{
  "n_experts": 64,
  "d_shared_expert": 0,
  "balance_bias": false,
  "lr_router": 0.0022,
  "n_head": 3,
  "init_std_up": 0.0823,
  "decay_shape": "linear",
  "final_lr_fraction": 0.0,
  "batch_tokens": 131072
}
Below are experts of layer 5 (counted from 0) of a mixture-of-experts language model. Rows are named router (the router's row for the expert), up (a neuron's input weights, with its number) and show model dimensions 0-95. Each number is 50 + 10 x the weight over its row's rms, rounded and kept within 0 to 99.
Before each expert's rows: a language model's description of what the expert responds to. This comes from a sample of Wikipedia text that the model never trained on.

# expert 55
What it handles: List hyphens and framing words like According, known, considered, including, called, plus first pieces of descriptive words like ed(ucator), sym(pathising).
router:34 65 62 47 54 60 64 68 50 56 58 40 56 53 53 37 51 33 38 44 42 59 62 59 30 51 41 52 55 59 33 41 51 49 51 55 60 41 40 39 39 39 44 56 43 57 42 54 36 47 67 57 61 58 40 42 56 60 46 44 54 48 68 46 41 47 41 45 43 59 52 37 39 45 43 47 60 44 78 66 57 44 50 61 55 74 58 43 43 56 64 46 62 33 58 62
up0:55 59 57 43 39 39 48 46 43 53 62 41 52 49 38 34 53 36 46 44 42 43 41 61 30 69 47 39 64 81 40 54 65 62 43 34 51 64 47 41 44 63 53 71 47 46 48 58 52 65 34 67 33 49 47 38 55 37 61 65 53 39 42 40 55 67 59 49 61 60 48 52 43 53 50 47 56 50 47 32 41 52 50 60 39 48 65 41 56 52 47 59 42 53 62 48
up1:42 45 67 29 67 48 41 38 57 40 50 58 40 44 32 55 66 49 50 43 44 42 36 52 55 52 29 41 51 47 51 33 60 44 48 50 55 44 37 50 51 54 57 51 58 67 31 58 53 48 41 43 45 55 55 64 34 46 29 42 76 52 59 47 70 64 38 58 48 29 48 58 56 43 45 51 44 41 44 34 39 46 55 47 47 59 54 40 52 43 30 54 50 44 43 35
up2:55 50 53 50 53 54 66 62 45 66 46 58 55 38 66 56 47 56 56 45 34 47 44 57 66 56 57 41 42 38 19 33 59 33 50 46 51 66 46 34 47 57 48 49 44 63 68 63 56 55 48 59 65 47 35 39 61 58 65 39 47 41 46 35 44 61 67 41 55 42 62 73 46 56 35 50 60 59 43 33 58 45 43 44 47 57 49 49 52 49 53 46 42 36 39 53
up3:44 43 46 51 29 37 60 50 56 52 51 59 37 57 56 57 38 63 52 50 41 63 47 60 45 55 51 49 54 54 52 47 60 45 59 39 49 66 30 63 53 58 56 60 68 43 75 41 56 39 50 55 36 39 37 47 72 43 60 49 53 43 44 54 26 37 44 52 45 53 63 57 59 37 50 42 59 32 35 53 50 60 55 55 56 55 51 52 39 33 43 36 71 61 34 56
up4:41 38 38 55 48 39 38 44 49 45 43 45 37 45 56 53 32 43 49 58 53 69 39 69 66 61 68 50 66 52 38 57 54 56 48 43 50 33 49 30 52 39 36 48 51 74 35 48 60 38 46 47 51 36 53 52 48 44 40 32 57 55 60 50 57 63 54 36 48 30 47 52 50 53 53 59 52 53 63 67 37 42 51 54 43 42 62 72 57 51 58 56 63 64 52 58
up5:57 38 53 52 58 33 57 41 68 64 47 60 53 47 55 42 52 46 40 40 39 39 71 37 38 55 57 60 51 48 65 33 37 52 51 52 43 35 54 69 58 42 54 49 69 50 58 28 50 51 52 53 42 67 45 44 62 40 48 45 65 44 38 54 51 62 50 58 73 55 38 45 54 54 53 33 54 28 51 33 40 62 35 41 53 46 53 62 36 51 42 44 61 49 57 46
up6:59 44 54 67 52 55 57 42 49 45 49 50 58 52 52 40 35 56 61 45 33 48 58 65 54 50 47 54 66 63 49 54 56 41 71 55 51 59 48 48 48 58 82 63 57 43 62 53 48 46 52 48 55 34 60 60 57 30 63 59 40 46 49 60 52 47 35 60 66 54 54 46 47 44 52 52 65 57 51 56 50 47 41 55 68 61 75 63 52 50 41 33 50 70 69 66
up7:49 60 51 45 47 50 59 56 48 66 33 44 58 48 48 48 38 36 45 51 50 45 45 47 46 45 37 48 54 36 62 69 64 64 44 44 47 64 49 53 53 72 43 58 58 43 51 37 73 49 53 44 44 52 24 41 65 56 68 71 52 42 40 51 35 55 60 55 34 42 49 46 50 61 50 49 47 51 52 56 73 23 64 53 61 46 42 59 37 62 63 52 50 45 41 46
up8:52 25 47 49 36 59 34 56 52 76 48 43 51 47 70 56 51 49 42 33 51 52 64 48 58 46 83 40 46 34 31 47 48 48 46 60 42 53 50 51 38 50 50 49 42 64 49 64 42 35 58 65 53 40 39 65 37 58 42 47 55 36 42 47 56 58 61 47 50 48 53 51 48 38 67 49 56 36 36 60 45 52 51 36 46 55 56 44 44 43 46 63 48 34 37 44
up9:60 48 51 62 54 55 45 47 64 39 57 64 60 59 51 53 48 45 37 59 60 50 23 80 46 50 38 51 79 33 60 48 48 56 54 51 54 49 51 49 63 30 54 48 61 50 28 46 55 55 46 46 49 59 49 40 62 36 53 55 49 45 42 53 46 51 57 42 65 32 50 52 47 49 58 56 43 51 61 47 37 37 58 47 41 63 51 69 54 54 76 53 47 33 46 48
up10:49 55 47 66 39 52 35 31 56 49 56 59 37 42 50 37 44 42 54 36 27 59 40 48 48 35 57 50 31 41 44 45 59 63 50 52 47 51 67 32 70 48 35 57 47 47 36 58 54 34 44 41 45 50 49 27 57 49 46 44 37 59 48 62 42 57 55 41 46 52 55 36 41 42 40 54 63 37 65 30 45 51 41 46 38 43 60 62 69 48 42 41 40 54 52 38
up11:47 55 42 36 58 59 39 55 54 64 45 47 49 33 34 66 50 56 44 40 34 45 63 47 71 39 36 46 45 44 41 50 51 65 47 55 44 43 47 53 33 57 61 60 38 50 40 56 52 42 47 52 49 44 55 40 49 48 45 55 33 37 54 59 33 55 61 48 51 40 41 16 39 49 32 44 51 48 38 37 52 54 56 34 48 53 67 57 56 51 29 53 62 46 43 28
up12:56 56 51 55 43 42 51 55 48 40 33 43 55 46 50 53 65 52 55 54 45 26 39 57 40 55 29 22 36 30 42 29 43 41 30 48 51 49 57 45 64 50 49 52 44 54 36 57 55 57 46 53 45 66 57 60 41 56 49 42 55 55 55 39 60 57 54 41 53 35 36 43 40 55 33 44 39 30 57 38 43 45 37 43 51 56 57 64 39 43 46 43 53 32 63 42
up13:50 13 45 49 61 53 44 56 44 51 53 46 44 58 43 58 43 60 59 40 42 41 54 46 57 35 37 52 25 51 55 50 42 38 55 47 58 53 45 22 42 52 61 43 45 59 46 63 57 56 61 47 58 28 54 38 40 41 57 33 45 67 51 71 40 64 49 53 30 38 48 60 45 60 37 54 48 46 66 51 55 48 56 39 44 54 55 51 49 43 53 36 55 63 45 46
up14:66 38 43 51 56 51 65 55 59 54 61 45 45 34 50 44 49 51 56 44 42 28 63 56 56 59 43 42 47 46 65 42 62 44 50 60 26 53 46 64 42 44 55 37 53 43 29 39 59 36 55 53 60 67 52 53 57 55 18 50 35 59 55 45 49 72 50 43 55 49 57 64 59 55 57 40 32 57 57 45 55 68 52 39 58 52 45 42 52 40 43 67 53 43 45 57
up15:49 37 39 56 58 56 43 56 53 65 65 53 42 41 61 41 46 49 49 54 47 40 40 39 43 45 72 58 63 53 57 60 60 46 46 34 66 45 57 37 55 36 40 53 45 50 60 39 47 45 41 42 56 50 52 58 48 43 35 45 68 43 45 58 43 64 53 47 53 55 55 54 71 60 58 55 55 19 44 43 38 58 42 36 48 53 73 63 74 61 40 37 47 49 48 67
up16:42 52 49 55 37 63 60 47 39 39 52 66 58 67 50 35 40 51 45 62 65 48 53 52 61 54 42 34 59 39 35 49 43 35 53 49 47 37 45 47 55 50 53 51 54 51 67 58 57 56 65 45 41 47 50 70 50 40 47 40 44 54 50 51 38 12 58 52 63 42 55 29 46 67 59 38 55 43 49 55 52 55 56 48 46 41 35 46 40 30 33 58 43 54 65 58
up17:45 40 42 60 41 65 40 50 43 43 52 53 47 59 33 49 56 60 36 36 62 59 43 64 44 47 46 46 40 41 45 50 55 56 47 60 27 49 48 56 53 43 46 46 47 70 55 62 45 46 53 60 44 43 50 50 49 53 50 63 45 44 63 44 53 51 54 54 51 44 60 59 14 45 60 60 29 34 52 59 49 58 51 60 28 46 30 70 59 55 37 48 49 48 24 41
up18:63 53 53 46 56 54 74 53 80 41 56 49 70 39 51 55 50 49 69 57 61 72 55 44 53 56 35 45 41 55 56 61 53 39 45 45 59 37 61 56 50 44 60 59 50 57 69 48 62 44 54 31 38 50 56 49 46 43 53 42 46 59 54 55 59 67 56 71 51 57 41 51 42 48 45 57 46 52 46 54 56 61 41 72 41 57 41 38 51 68 52 28 44 49 58 63
up19:61 39 53 42 39 46 53 38 61 38 67 51 54 61 59 45 35 42 55 50 68 63 59 46 35 53 62 55 28 54 66 44 37 58 56 55 53 65 57 60 75 51 58 37 61 49 65 38 35 51 56 53 45 61 57 35 40 34 65 46 60 44 49 42 50 40 35 50 52 64 51 60 59 25 49 53 58 51 51 52 48 63 48 52 53 39 41 50 58 57 61 54 52 38 47 69
up20:38 33 55 42 46 51 54 20 21 43 61 37 48 54 51 42 44 35 52 40 57 35 56 36 50 52 43 36 47 45 53 37 39 32 48 43 51 47 42 55 44 40 52 56 37 46 55 54 51 37 35 60 41 32 43 38 52 42 48 51 40 39 62 34 51 38 46 64 38 54 47 42 50 47 27 35 54 51 45 32 40 60 44 37 38 56 46 55 52 42 37 43 50 38 44 43
up21:57 42 59 54 50 55 51 35 62 59 65 50 47 64 57 77 49 47 51 44 53 69 52 49 59 51 61 53 48 44 38 54 44 39 41 58 63 62 66 65 42 53 45 47 38 59 54 51 57 53 49 64 49 45 72 59 67 69 55 62 41 47 50 52 51 46 59 47 63 50 54 43 45 42 67 55 56 44 48 58 57 39 60 54 50 57 66 42 43 38 73 71 55 47 21 62
up22:48 61 47 53 37 44 39 39 63 34 52 39 38 56 45 41 45 53 33 54 42 53 51 45 42 48 45 48 35 44 35 39 35 41 71 38 52 50 46 40 44 52 78 54 51 65 56 45 42 42 47 50 42 58 28 53 30 33 37 54 59 38 48 49 50 38 35 49 45 54 58 58 50 32 72 42 46 44 50 41 37 45 34 43 53 40 55 46 37 62 46 62 42 39 60 44

# expert 16
What it handles: The piece opp in opponents or opposite in sports text, plus medal, awarded and carry, and stray table digits and non-Latin bytes.
router:34 65 61 47 54 60 64 68 49 56 58 40 56 53 53 37 51 33 38 44 42 59 62 59 30 51 41 52 55 58 33 41 51 48 50 55 60 41 40 39 39 39 44 56 43 57 42 53 36 47 67 57 61 58 40 42 56 60 46 44 54 48 68 46 40 46 41 45 43 59 52 37 39 45 43 47 59 44 78 65 57 44 50 61 55 74 58 43 42 55 64 45 62 33 58 62
up0:61 63 56 36 56 60 57 46 57 45 58 67 45 52 59 46 60 53 47 39 52 67 44 50 80 50 41 37 48 36 54 34 61 50 65 54 55 39 66 50 47 55 60 46 59 48 66 66 56 49 47 48 58 59 49 42 51 36 45 57 48 35 58 62 57 33 29 67 53 48 45 44 53 48 52 64 47 52 56 38 41 69 60 61 48 45 45 60 60 48 33 30 56 40 32 51
up1:45 53 48 59 42 44 32 50 65 50 60 48 42 32 48 39 63 51 38 50 43 62 61 39 63 50 54 43 50 76 46 52 58 36 57 41 48 34 61 55 48 41 62 56 62 63 46 34 52 49 42 43 52 47 56 68 37 54 50 56 58 45 55 43 65 29 29 50 70 46 53 49 50 26 52 52 56 53 43 57 37 56 47 37 43 53 36 60 43 53 61 48 56 41 71 64
up2:36 51 53 64 36 39 54 73 36 40 45 46 50 33 51 47 39 54 54 47 55 33 49 50 47 33 45 45 48 54 38 46 57 66 62 37 41 43 55 38 52 46 54 52 43 37 49 45 59 72 52 59 44 49 53 56 50 42 44 84 60 57 46 64 68 57 59 45 48 39 46 43 61 30 54 53 63 59 62 41 51 29 42 54 47 72 45 39 49 53 48 47 48 36 52 56
up3:54 54 55 26 53 48 66 53 39 45 54 36 56 39 47 66 43 45 57 53 53 59 57 51 64 43 43 65 78 62 37 49 59 58 51 53 38 50 48 47 49 54 54 60 39 46 68 44 50 49 48 44 37 55 42 40 40 54 43 35 55 53 53 49 33 51 54 49 53 33 55 46 52 46 65 46 53 44 43 56 57 62 73 71 69 55 22 64 45 56 28 41 41 54 52 55
up4:50 43 42 45 46 50 34 46 47 50 57 49 55 59 51 61 53 41 57 49 44 44 52 39 50 59 72 51 63 64 51 60 54 53 50 58 31 39 59 43 64 50 43 37 56 39 57 25 35 33 41 45 65 41 40 45 39 27 51 44 39 39 45 51 43 24 44 40 53 56 46 45 47 45 48 52 42 42 31 57 56 71 52 49 41 62 55 62 61 41 67 51 59 37 56 69
up5:56 39 52 51 43 36 51 57 39 46 43 33 51 41 51 51 39 56 67 51 64 36 41 55 57 70 56 56 51 67 45 41 45 44 55 64 56 56 56 50 48 47 48 51 49 41 48 53 47 59 37 58 32 48 42 25 38 43 36 38 63 54 58 43 76 41 49 30 51 50 49 52 59 54 52 46 57 36 46 64 65 37 43 45 61 43 53 26 55 38 58 64 37 33 54 39
up6:61 48 55 70 45 52 47 56 46 49 62 68 54 65 54 70 42 46 54 60 69 40 50 69 53 49 47 45 45 48 63 67 46 44 39 51 39 50 64 57 52 42 34 43 71 51 53 54 42 43 42 50 52 57 43 34 60 56 57 50 44 57 48 61 36 58 42 43 34 23 64 47 37 46 57 61 55 64 46 40 54 44 49 62 40 33 53 63 45 69 58 44 58 53 32 41
up7:49 33 39 47 57 51 45 46 54 48 45 56 35 46 52 55 56 54 46 76 66 48 47 49 38 46 49 47 63 50 52 52 30 58 44 50 45 46 58 37 59 38 37 47 49 43 55 59 38 71 46 65 53 54 46 68 59 49 39 35 54 34 35 44 40 28 33 43 78 51 52 53 45 43 38 44 67 43 66 37 46 48 49 38 43 48 42 63 54 54 56 52 40 31 58 63
up8:43 42 43 53 44 44 44 58 40 47 36 53 52 47 66 60 39 49 54 51 42 26 50 63 43 48 43 39 46 46 67 54 63 58 41 43 45 46 53 40 48 45 36 67 35 39 34 51 53 56 39 60 37 55 58 33 42 56 30 69 38 43 47 66 29 67 61 49 55 50 34 45 46 54 35 38 40 40 60 47 51 48 52 44 63 58 37 51 54 54 58 59 39 31 67 46
up9:53 32 57 56 60 67 54 43 59 39 37 57 44 40 52 46 49 42 43 45 47 65 60 69 49 31 59 59 34 59 37 34 54 33 48 51 45 34 46 54 50 47 45 48 63 69 57 58 55 47 51 60 44 49 46 49 46 59 55 49 70 46 43 49 60 49 41 52 72 43 45 51 37 76 36 54 58 38 53 42 33 44 54 46 54 56 40 30 53 35 49 48 68 70 50 51
up10:50 70 59 42 27 50 57 48 37 53 58 51 70 66 37 42 50 50 49 50 36 51 50 37 57 63 45 37 46 42 52 44 44 39 61 50 39 65 40 42 47 58 55 49 46 44 42 35 57 53 51 48 66 31 47 34 28 34 46 38 37 38 49 51 49 49 56 24 50 51 39 46 40 40 49 54 44 58 50 49 50 55 57 27 38 58 67 47 66 58 52 50 43 35 37 61
up11:38 38 49 51 45 46 41 62 35 56 50 40 42 40 47 51 49 57 57 45 45 62 40 65 58 69 54 51 50 53 37 60 52 32 49 53 57 44 43 52 59 60 61 51 46 40 25 56 47 62 50 46 40 54 49 38 59 69 54 67 56 54 37 66 42 54 63 53 42 56 53 34 51 51 39 61 52 41 40 58 26 29 58 34 54 58 54 48 52 44 34 41 47 75 68 45
up12:33 35 54 66 56 55 50 56 35 57 53 44 59 57 33 36 62 50 58 56 59 53 55 46 64 50 60 45 65 57 39 61 53 44 42 47 37 54 42 55 43 48 63 52 58 62 50 72 59 53 59 41 40 40 42 61 47 50 59 56 73 40 45 40 52 25 58 61 63 56 66 40 55 49 63 56 65 56 52 43 48 31 51 48 62 64 65 58 51 38 64 59 44 68 47 56
up13:57 54 66 52 51 33 56 48 66 50 58 60 32 45 65 65 43 40 46 49 53 60 39 55 54 43 37 50 45 49 48 58 56 43 42 35 44 51 51 53 66 48 56 62 64 35 52 41 55 42 39 29 55 58 59 51 48 43 39 38 50 34 46 44 46 49 50 68 20 58 65 69 50 30 34 56 53 51 59 34 56 55 64 52 57 48 45 62 69 34 56 46 59 45 47 46
up14:63 59 46 57 68 55 82 43 51 44 44 37 53 43 46 60 43 36 49 59 52 49 44 30 53 64 53 48 62 38 50 40 49 63 45 60 49 56 34 45 44 38 48 54 42 70 40 46 49 50 67 56 46 50 50 40 58 63 39 57 50 43 56 52 65 48 69 29 46 44 67 37 63 44 58 37 45 62 49 71 50 61 47 37 55 54 45 34 47 45 52 57 41 50 31 55
up15:42 29 48 59 45 51 36 43 52 45 41 41 49 36 45 54 50 28 52 63 47 45 45 40 47 68 55 52 36 52 23 36 60 45 58 62 45 48 57 55 61 48 51 45 52 42 70 51 60 40 64 54 28 53 39 43 57 61 59 50 60 64 53 46 42 55 38 55 40 50 40 48 67 64 46 39 53 46 52 36 42 53 60 62 66 37 44 39 42 78 44 52 57 46 62 47
up16:49 48 53 33 52 31 46 63 50 51 52 45 62 46 56 50 55 53 55 39 48 51 37 56 32 63 32 33 27 45 56 67 53 36 46 57 47 48 44 46 51 43 44 45 48 46 39 50 47 51 42 52 52 52 45 53 40 48 41 40 47 61 46 72 55 52 67 26 47 29 63 43 44 68 45 39 73 47 47 41 39 41 56 50 57 66 49 38 61 52 53 67 38 53 28 61
up17:35 58 39 64 46 64 42 47 44 28 63 34 59 46 56 47 52 62 44 74 50 34 60 52 32 33 54 48 50 43 51 54 41 30 50 42 50 46 39 49 68 42 37 47 51 40 58 31 52 45 47 38 44 36 55 33 50 62 50 56 47 45 52 46 35 35 56 57 56 59 60 77 42 52 29 55 48 47 54 38 46 48 43 59 53 55 50 40 66 48 56 46 51 57 42 62
up18:53 33 48 57 76 47 70 48 43 66 36 67 53 57 51 56 63 46 53 60 34 39 40 63 63 52 53 49 57 53 45 56 53 60 61 56 49 58 62 46 55 52 57 62 23 59 40 44 41 43 46 54 54 60 51 48 41 62 59 53 56 60 43 58 49 46 49 59 28 44 47 50 47 55 26 46 35 55 50 38 43 54 28 51 54 53 45 41 69 69 64 46 40 59 61 48
up19:41 45 55 61 72 49 51 54 56 60 57 45 49 55 59 57 56 62 55 57 37 39 38 48 47 42 55 45 39 62 45 54 56 57 66 38 48 31 68 47 33 48 48 45 69 47 31 52 53 45 58 50 51 33 60 45 39 69 37 61 51 51 58 54 59 33 67 49 53 44 35 71 63 45 36 43 45 33 59 50 33 59 56 45 59 46 55 51 53 37 56 42 48 41 63 71
up20:44 43 61 69 68 50 27 49 42 45 63 46 46 64 48 67 63 57 32 55 64 52 60 63 45 26 46 34 52 47 56 52 31 46 62 37 36 55 52 46 50 50 35 59 34 63 39 44 42 67 42 32 43 44 57 41 44 57 42 37 50 59 42 54 35 60 59 36 46 43 67 57 48 51 47 63 62 42 43 51 52 54 48 58 39 62 52 53 57 42 57 55 37 53 42 55
up21:50 38 57 57 46 50 59 52 43 49 38 49 38 68 46 51 47 46 45 50 57 53 43 63 35 55 63 61 65 69 52 59 58 46 66 33 65 32 47 53 48 46 52 60 49 55 60 47 51 64 46 54 43 50 47 40 59 40 55 36 62 49 33 41 53 58 60 42 49 52 49 74 69 32 46 33 39 45 47 49 43 63 50 33 46 46 80 57 46 43 42 36 47 69 63 47
up22:43 46 52 56 27 42 61 45 46 29 46 35 41 55 35 44 36 35 53 40 45 37 64 52 37 45 37 58 45 37 55 45 39 50 38 46 42 35 40 32 45 50 43 39 60 45 55 58 46 55 48 58 35 57 56 56 62 51 48 59 50 28 57 34 52 47 41 55 66 45 48 53 49 51 47 54 19 41 32 43 39 54 52 44 61 34 44 51 42 54 28 49 58 49 50 40

# expert 46
What it handles: Hyphens, table pipes and line breaks ending list items, plus suffix pieces like -ific, -ographic and words like also, role.
router:34 65 61 47 54 60 64 68 49 56 58 40 56 53 53 37 51 33 37 44 42 59 61 59 29 51 41 52 55 58 33 41 51 48 50 55 60 40 40 39 38 39 44 56 42 56 41 53 36 47 67 57 61 58 39 42 56 60 46 44 54 47 68 46 40 46 40 44 42 58 51 37 39 44 43 47 59 44 78 65 57 44 50 60 55 74 58 43 42 55 64 45 62 33 58 62
up0:58 53 38 36 75 42 40 54 59 50 55 33 61 41 61 52 49 45 48 40 48 47 43 43 41 51 59 54 47 64 38 59 46 36 40 68 43 64 52 59 49 59 58 70 43 52 53 44 52 48 40 55 62 35 60 50 56 40 53 45 40 49 62 49 31 49 58 58 37 65 37 41 39 57 52 84 49 42 33 56 52 63 61 62 61 69 50 62 45 45 40 49 56 52 49 42
up1:57 56 50 26 49 50 48 61 52 50 61 62 44 56 46 37 50 47 49 29 47 40 40 61 60 57 64 58 50 59 71 58 51 40 53 60 53 47 67 55 57 57 47 73 59 62 54 40 43 26 47 43 52 52 54 50 40 43 40 55 55 37 50 61 54 54 35 42 45 52 54 77 51 65 45 49 53 40 49 47 58 39 56 54 33 51 40 77 52 54 51 36 68 61 65 48
up2:52 75 52 47 47 42 45 52 49 68 62 66 55 39 60 53 40 48 42 32 71 54 49 70 45 63 45 55 71 53 69 52 72 56 40 36 52 50 50 45 39 53 53 48 48 46 58 49 69 26 48 51 46 52 60 44 43 50 40 47 47 54 54 37 50 48 53 27 40 36 39 52 55 64 49 52 41 45 51 60 38 36 55 63 49 47 41 59 53 42 58 43 67 42 45 37
up3:47 52 60 42 42 55 47 45 47 28 62 39 41 61 32 40 46 35 48 46 36 62 45 44 53 49 52 62 33 44 31 66 50 51 55 41 50 32 56 49 43 73 57 61 40 49 32 36 52 54 38 76 54 54 57 32 45 51 43 38 42 61 57 40 46 70 51 58 38 62 53 50 58 56 48 58 48 55 54 51 53 54 49 68 36 48 47 70 54 53 39 37 49 42 50 37
up4:56 46 57 39 55 53 52 49 54 24 60 54 51 64 58 68 46 38 54 46 50 73 42 39 45 60 49 47 55 80 55 60 52 53 39 31 45 65 48 45 50 49 33 50 48 49 30 56 58 56 44 45 47 51 62 31 58 46 37 47 21 51 43 48 46 42 62 56 48 63 64 52 49 51 47 53 65 59 55 52 44 39 45 61 45 39 43 62 64 31 54 47 52 34 42 47
up5:43 37 58 35 48 71 50 53 49 61 49 55 44 62 42 49 62 54 64 62 49 43 47 57 44 56 55 59 47 38 62 54 39 51 70 49 63 23 45 58 58 48 55 51 56 44 46 46 57 56 55 55 55 28 49 54 42 55 59 68 51 27 42 64 57 40 43 47 62 47 43 72 44 53 44 57 46 45 57 56 75 44 48 40 46 53 71 53 38 47 63 61 59 38 35 61
up6:48 77 43 35 47 54 63 54 41 42 54 50 37 40 50 42 61 53 49 51 53 38 32 49 43 40 36 49 60 56 66 55 47 46 41 46 52 49 51 48 56 64 49 43 60 43 41 46 52 60 48 57 55 75 65 74 43 44 38 65 50 51 51 49 44 51 56 60 63 73 56 59 58 41 46 44 41 43 54 55 61 51 70 60 54 59 61 19 53 54 46 43 46 68 64 56
up7:47 39 57 57 36 49 57 46 36 46 51 40 51 34 41 37 59 44 39 45 64 58 48 48 52 52 23 41 56 51 37 43 36 43 55 38 60 53 46 38 61 46 38 63 50 51 51 45 62 59 37 48 56 40 44 39 33 36 45 40 36 39 47 49 34 20 61 39 40 48 60 52 52 50 35 62 42 43 41 55 43 51 52 63 43 36 38 53 61 60 49 30 48 32 41 46
up8:54 75 60 56 49 61 72 72 46 49 35 37 44 54 63 43 45 36 46 53 66 46 41 34 37 65 51 43 39 45 48 54 62 56 49 30 48 64 41 56 46 48 58 55 60 68 56 52 60 45 57 53 34 58 42 48 55 36 31 69 60 39 45 48 37 41 49 57 56 55 53 50 40 48 61 57 45 58 35 60 62 49 54 61 61 61 49 42 51 48 43 66 57 62 37 46
up9:49 70 52 59 47 62 57 51 51 58 62 51 46 50 41 55 52 53 43 47 44 59 49 36 39 40 70 40 35 40 48 57 57 40 58 67 35 38 58 52 57 69 42 51 60 62 37 40 62 40 54 59 51 47 51 43 60 55 48 48 55 58 69 49 38 59 45 69 58 63 47 55 58 63 29 40 46 36 51 54 47 71 47 67 55 62 38 37 45 60 56 47 73 67 55 56
up10:58 32 36 66 57 41 45 46 66 50 68 58 53 53 44 53 61 54 77 40 40 36 53 38 52 39 51 47 57 62 78 42 46 50 37 51 36 50 60 44 41 52 61 37 46 27 42 43 42 54 50 53 57 67 63 48 49 65 46 51 37 62 60 41 47 43 55 45 39 36 46 54 60 50 37 40 42 41 64 42 49 46 37 56 60 56 56 39 52 41 67 47 60 53 59 45
up11:37 49 36 45 48 52 38 36 47 46 35 54 49 56 48 33 63 37 33 49 49 35 45 41 42 48 42 46 56 44 45 41 26 40 62 41 63 41 47 39 43 37 46 44 54 52 33 42 47 43 65 38 52 41 53 70 33 56 50 43 65 55 51 34 64 57 49 41 50 37 21 54 40 48 47 44 44 52 38 49 42 50 67 61 34 62 64 43 42 42 49 56 51 47 41 36
up12:37 47 60 50 66 41 60 64 44 54 31 50 60 55 48 42 45 44 49 59 42 40 34 60 46 56 76 43 41 56 41 62 69 63 61 44 40 55 34 56 36 56 49 53 45 65 44 41 37 46 35 61 50 39 45 58 74 77 54 60 54 41 47 44 53 62 52 42 42 45 54 64 60 41 56 48 61 61 63 34 51 39 53 54 60 43 49 43 43 42 45 44 37 53 45 38
up13:56 62 43 43 53 68 48 52 57 43 35 40 56 73 44 71 68 33 47 49 65 52 60 37 61 56 37 53 58 46 48 57 42 40 56 56 49 35 41 58 50 56 57 58 66 56 53 37 68 56 61 72 57 53 58 45 39 51 63 57 45 49 51 52 38 51 28 53 65 46 58 48 54 47 60 55 57 59 46 70 45 57 55 54 52 70 45 63 53 55 61 44 62 70 48 58
up14:52 57 47 29 63 61 44 56 60 63 57 48 53 36 44 42 39 49 41 49 37 64 58 67 55 52 59 49 65 44 49 54 61 34 61 39 70 63 38 60 52 58 38 66 37 56 45 49 50 51 40 50 64 60 51 68 52 43 43 52 36 63 33 45 56 57 61 38 46 34 38 39 38 45 44 39 57 67 52 64 66 41 59 49 40 44 61 47 51 50 50 40 50 64 65 39
up15:50 49 46 59 32 57 39 33 36 50 54 45 50 52 36 53 45 32 46 63 50 45 64 55 42 52 50 34 31 27 30 38 51 44 53 54 54 56 31 43 66 55 38 57 51 44 35 52 52 36 49 62 56 36 45 58 44 55 39 46 47 45 53 42 54 44 54 41 33 51 36 49 64 58 50 35 50 42 49 41 62 38 57 31 43 46 46 43 46 65 30 51 47 67 30 48
up16:49 62 54 56 42 71 65 49 59 54 59 43 46 58 51 58 51 56 46 52 59 48 55 41 42 50 47 43 49 53 52 49 42 53 55 42 49 42 54 57 49 35 30 69 30 37 43 34 47 46 45 32 39 55 66 40 57 48 29 43 42 38 61 32 53 42 55 51 60 54 49 52 43 25 52 23 33 76 45 45 44 46 39 55 56 37 53 39 51 40 56 46 54 53 33 42
up17:39 46 43 63 44 54 46 48 72 63 56 54 43 47 50 30 38 38 44 51 36 30 40 71 44 48 57 45 56 57 46 39 60 56 56 57 39 54 49 44 60 50 64 39 51 45 39 37 41 37 42 53 47 44 60 39 40 41 34 49 63 45 53 55 52 61 49 45 44 50 51 64 58 64 55 37 37 38 31 34 40 64 59 49 62 45 26 54 44 62 70 49 45 44 68 49
up18:39 47 43 38 74 64 45 45 45 45 47 53 68 59 38 61 60 41 50 50 46 45 47 38 26 42 63 62 61 49 33 52 41 44 57 54 58 42 51 49 60 66 43 53 46 48 67 43 64 62 31 57 51 52 40 38 31 51 50 42 73 53 55 58 56 47 50 46 59 46 37 49 54 34 60 47 65 48 58 45 59 60 57 43 35 70 68 39 47 58 48 48 48 58 39 63
up19:59 66 56 50 29 40 35 49 56 51 62 60 52 53 57 51 39 54 36 32 47 37 50 60 60 53 56 46 33 39 57 40 34 35 50 55 40 46 50 46 65 53 45 61 53 58 37 68 45 32 53 41 57 34 47 48 38 54 45 47 50 42 40 29 52 60 59 49 59 74 57 46 61 42 56 67 62 47 49 48 50 33 37 59 29 39 39 43 35 60 54 53 50 42 41 53
up20:48 71 47 37 48 57 41 52 65 34 70 39 68 69 53 50 44 56 60 61 35 44 57 58 49 50 45 44 55 48 56 36 42 52 48 40 46 46 51 50 60 65 56 51 62 46 39 35 42 62 48 39 31 61 56 53 59 46 34 50 28 48 59 49 45 56 63 46 46 64 54 44 63 54 60 43 37 51 36 60 51 57 42 47 51 51 38 35 54 36 46 71 51 41 76 58
up21:58 52 62 52 55 63 56 52 42 58 46 47 48 57 54 36 54 50 55 49 69 50 40 43 51 48 24 50 47 39 35 45 60 54 31 56 43 54 60 61 30 66 41 51 65 58 53 61 48 31 47 51 57 51 45 66 55 56 44 43 38 29 73 50 43 62 38 35 54 46 56 53 40 59 46 64 51 65 54 59 44 57 66 45 54 47 32 52 39 48 57 43 43 54 41 22
up22:55 52 39 40 33 53 47 47 48 54 57 63 24 38 43 33 32 36 48 49 47 37 30 67 62 49 62 38 42 37 37 39 43 34 49 47 31 55 61 39 54 51 47 51 57 49 46 66 51 53 43 63 55 51 40 40 53 34 36 53 54 44 49 51 50 30 48 49 47 62 53 45 53 33 52 63 59 42 25 41 56 38 37 50 40 40 49 38 48 59 49 36 44 38 53 46